config.yaml
num_hidden_layers: 13
hidden_size: 256
n_experts: 32
experts_per_token: 6
d_expert: 64
d_shared_expert: 0
hidden_act: "squared_reglu"
moe_layers: [0, 1, 2, 3, 4, 5, 6, 7, 8, 9, 10, 11, 12]
router_score: "sigmoid"
normalize_top_k: false
routed_scale: 0.333
balance_loss: 0.00677
balance_bias: false
init_std_router: 0.0371
lr_router: 0.000604
vocab_size: 2048
norm: "rmsnorm"
norm_eps: 1e-06
tie_word_embeddings: false
optimizer: "soap_variant"
learning_rate: 0.00373
beta1: 0.95
beta2: 0.99
max_grad_norm: 0.5
batch_tokens: [16384, 32768]
max_seq_len: 512
train_tokens: 252400000
max_steps: 10615
dataset: "wikipedia_en"
Below are experts of layer 7 (counted from 0) of a mixture-of-experts language model. Rows are named router (the router's row for the expert) and show model dimensions 0-255. Each number is 128 + 32 x the weight over its row's rms, rounded and kept within 0 to 255. Numbers have three digits each.
After each expert's rows: a language model's description of what the expert responds to; "comes after" lists some tokens at least twice as common just before its tokens as in all text. This comes from a sample of Wikipedia text that the model never trained on. Tokens count by the router's weight.

# expert 16
router:125140116097160145137120161112099135147081075078139089117152128108109126161085183146092145153103101159168089109129162073120135096137144163124067154136089104224073109081125109129098117171165140126122182190135212138203081162116139089074113108128132181116149143110166118100123160174200138123113172062094104082057118164120087155132186170089162231161091069130113184101155141146072131169137183147120060129164140110148180106106128162165100160157101163148153085099129173111137133123119126143122133072153107123116156107117112093087114085136118108114176125126112135120185132169091141143085159136070141127110104154169106126075135170147147109149102138149117142150174108099165140119120129052159116103109140123068120122103080088176160146115156181136100165099174136133150130137141145
Line breaks, section headers. Newlines, == heading markers, opening quotes and parentheses in article structure, e.g. a newline after ==Release== or a ( before a title.
comes after: "\n", " in", ".", "==", ")", "==="

# expert 27
router:119158121134170146121144104079107116165131083142080106135120139137113158131084185126158105154103091165142140134123107101093103095157144179163071150116128106190020076094151100103120141159049127105134174129132139144118091122125051130094048163083067189150085123121143130110091114136177111108120171099164143119120114181140108123154169133143115195135090156136111142129139138137134047216111137179095125115167103133113125118112111161121155183155123163144107120138114170101127107074076149182093133090132148131108144061119133121117137086124168098175112144145100139150134171092164084095156160098122155150116120134154086141164116178100122107151088080154160139147182091039225152103114158113150126120138122090076096147154116105186164124149111112130066155078162141138044138097127107
Sentence-ending punctuation. Periods closing sentences and clauses, conjunctions like and and but, and list hyphens or line breaks starting new lines in prose and infoboxes.
comes after: "\n", "\"", ")", "==", "ation", "==="

# expert 24
router:111160143105164145144091138099146115181071063093086133188125137187129077112144137132162081130104110092157112163146112156097154061119126118133105073097156167201082161109123117050142132109119145098164161136158136180131096174114133123127153146079141140147144051167182173044099085171167127085154164150139118114110171197107044085129136146068185188183118096084135146164141145108102066208110132188162049137176115087090135076133104157163134179156142189137141093157121181143133139095113178151124117117167096131135162125111124158125158136103152131127105157106126138149177136146126112138138174133110136160114120171137045145112105141108171126163162098129112172112146142082171119125169115106134154154118091153088107115130112129097126174160165128173127125114173151087111172114126113
Wiki headings and markup. Section heading markers like ==Sources==, line breaks after title lines, table separator rows like |---|, and list bullets.
comes after: "\n", ".", ")", "==", " =", "==="

# expert 26
router:055131163111181138159167133071128108091125113114127120087147153134102080121117172155167138215139097180148165085107159123098154070126097142152059065093061089206101114163077152115114073104097121148109158147083140143121133102148145110116132166147196129173066063125182121130053124148174081101100142108115130145091138120111111110117154197143125128120103130091149108108215123172087053172041130167106161178170124072138154106134089093117159155115109153157089133145173151114169112130099092139135153088158098178075143110144192140149113118147130064198115130132116140143161114089133110127117148080134142127106160176133110112131127177139109125099103122159148127124120126116171109137117145095060093125143119112042125089090086154163159131112156151139118132100151139139155188141131110
Spaces and word starts. Bare space tokens and word-initial prefixes after articles or pronouns, such as a space before simple, f-ulfill, con, un.
comes after: " ", " the", " a", " and", " to", " was"

# expert 4
router:124134131118109180061119114144114094110144144095124082161169079110138108112111154167145124148075194122129133135072168126096091083143106141165161103126129144233123116132119116094162110098098136125155110152128140104133115127184141120124112200115172146129086116159148110137088134142172099107141173087062098122117103157121086122120111171105155171167162118115100128111146159137138112148090122108103131118206134093129182062118101146131224135105161121211124114137168138125095156076058132150152153083166120138072164102151142155117170114106166170146156145164138156123207139127100120120110160085115140152087085228207061177095089102167157111124142149148125156144153098107141152162168151145090168146174117142067120066076099163149159119132115145119110194096177121159128120076149085
Word-initial O and pro. Capitalized or short word-start syllables and vowel pieces right after the first letters, e.g. ge-o-logist, O-rmskirk, pro, No.
comes after: " ", "-", " (", " a", " E", " \""

# expert 18
router:108145139146157136120155074077118093163086092122106113142124166170139169127126182132180128174104098149141113176110120148117083077117134186102081165133131101180045105079168121080148131123078149148055157143120164140136141177118071169129095141090103150153092119091175129119086116155156135121128148115151146115142122148161141092092155143095135202154049111144107114118153133145145072172092143153084128103149072148089157110112119149140135154192102163125140125133131176056113113117100150189168102071199121162083138061119129128117130085128154095162100141122093156182137186071171121084136171096127149147111100133148115176099095107108127108148079150136156090149188082062197168112091160114113129099168096086067116136151122132136161124151092130120066132059103095158061154091129139
Clause punctuation and bullets. Commas before an appositive or including clause, colons in taxonomy boxes like Kingdom:, and list-item hyphens after line breaks.
comes after: "\n", "\"", ")", "ation", "==", "es"

# expert 25
router:056161167122128131142189184071129135106127107108108057114157125093124156174101166162137174185152061171129120095084141131117147137160107129092107178099123148157076102123059146125064062112116110097094181153107191162105122084113088102104097164176145159131075130125186143135068129107206128092105136086130142130108115148133095126163160177132125120121122162044132148122191058110112125131079159145158107195193102119145168137166117089129147116107186141133094083114188153120159092142091129136096125113147063166155117129087183107085137095105095156158106165105113137113198142140141128105121136122106138113130146156123100110105154195138147098086147189142190117103175134092125131170116115119096106132112144095091106142114062084163169152120124132148133130141148182136137194193125103
Verb stems after s. Word-start consonant pieces and short action verbs in biographical narrative, e.g. s-w-orn, s-w-im, served, take, join, run.
comes after: " ", " to", " re", " a", " his", " p"

# expert 11
router:109148173120149169142142098188114109174104149137101095140167109122108093073081151177096159149101085131143055086085059106092087089148209170152128161143147174138102128098092154118104159146149114117115148145083157085211187100090128135060137163141129113107123122071143114121122113101126158095143150169075171103160072148145137108104091165036201118170146141127132119095113121125105124136137192187184093096138058123063162173096086089073141176105154161092146149138179107082122129155094123134137165138122139148132137138109104134136164106124137133121094211087162126119091158104150154108058152111120112149117100129143132161133090144118118102140150105095163149115103137094182175138099142114128121115159130081123148090065077064060131126157174142147074174134111142148092153117121092
Nationality words in tables. Word pieces inside table cells, especially nationality and place endings such as Chine-se Taipei, Ital-ian, Turk-ish, American, National.
comes after: " |", "|", "'", ";", " de", " 1"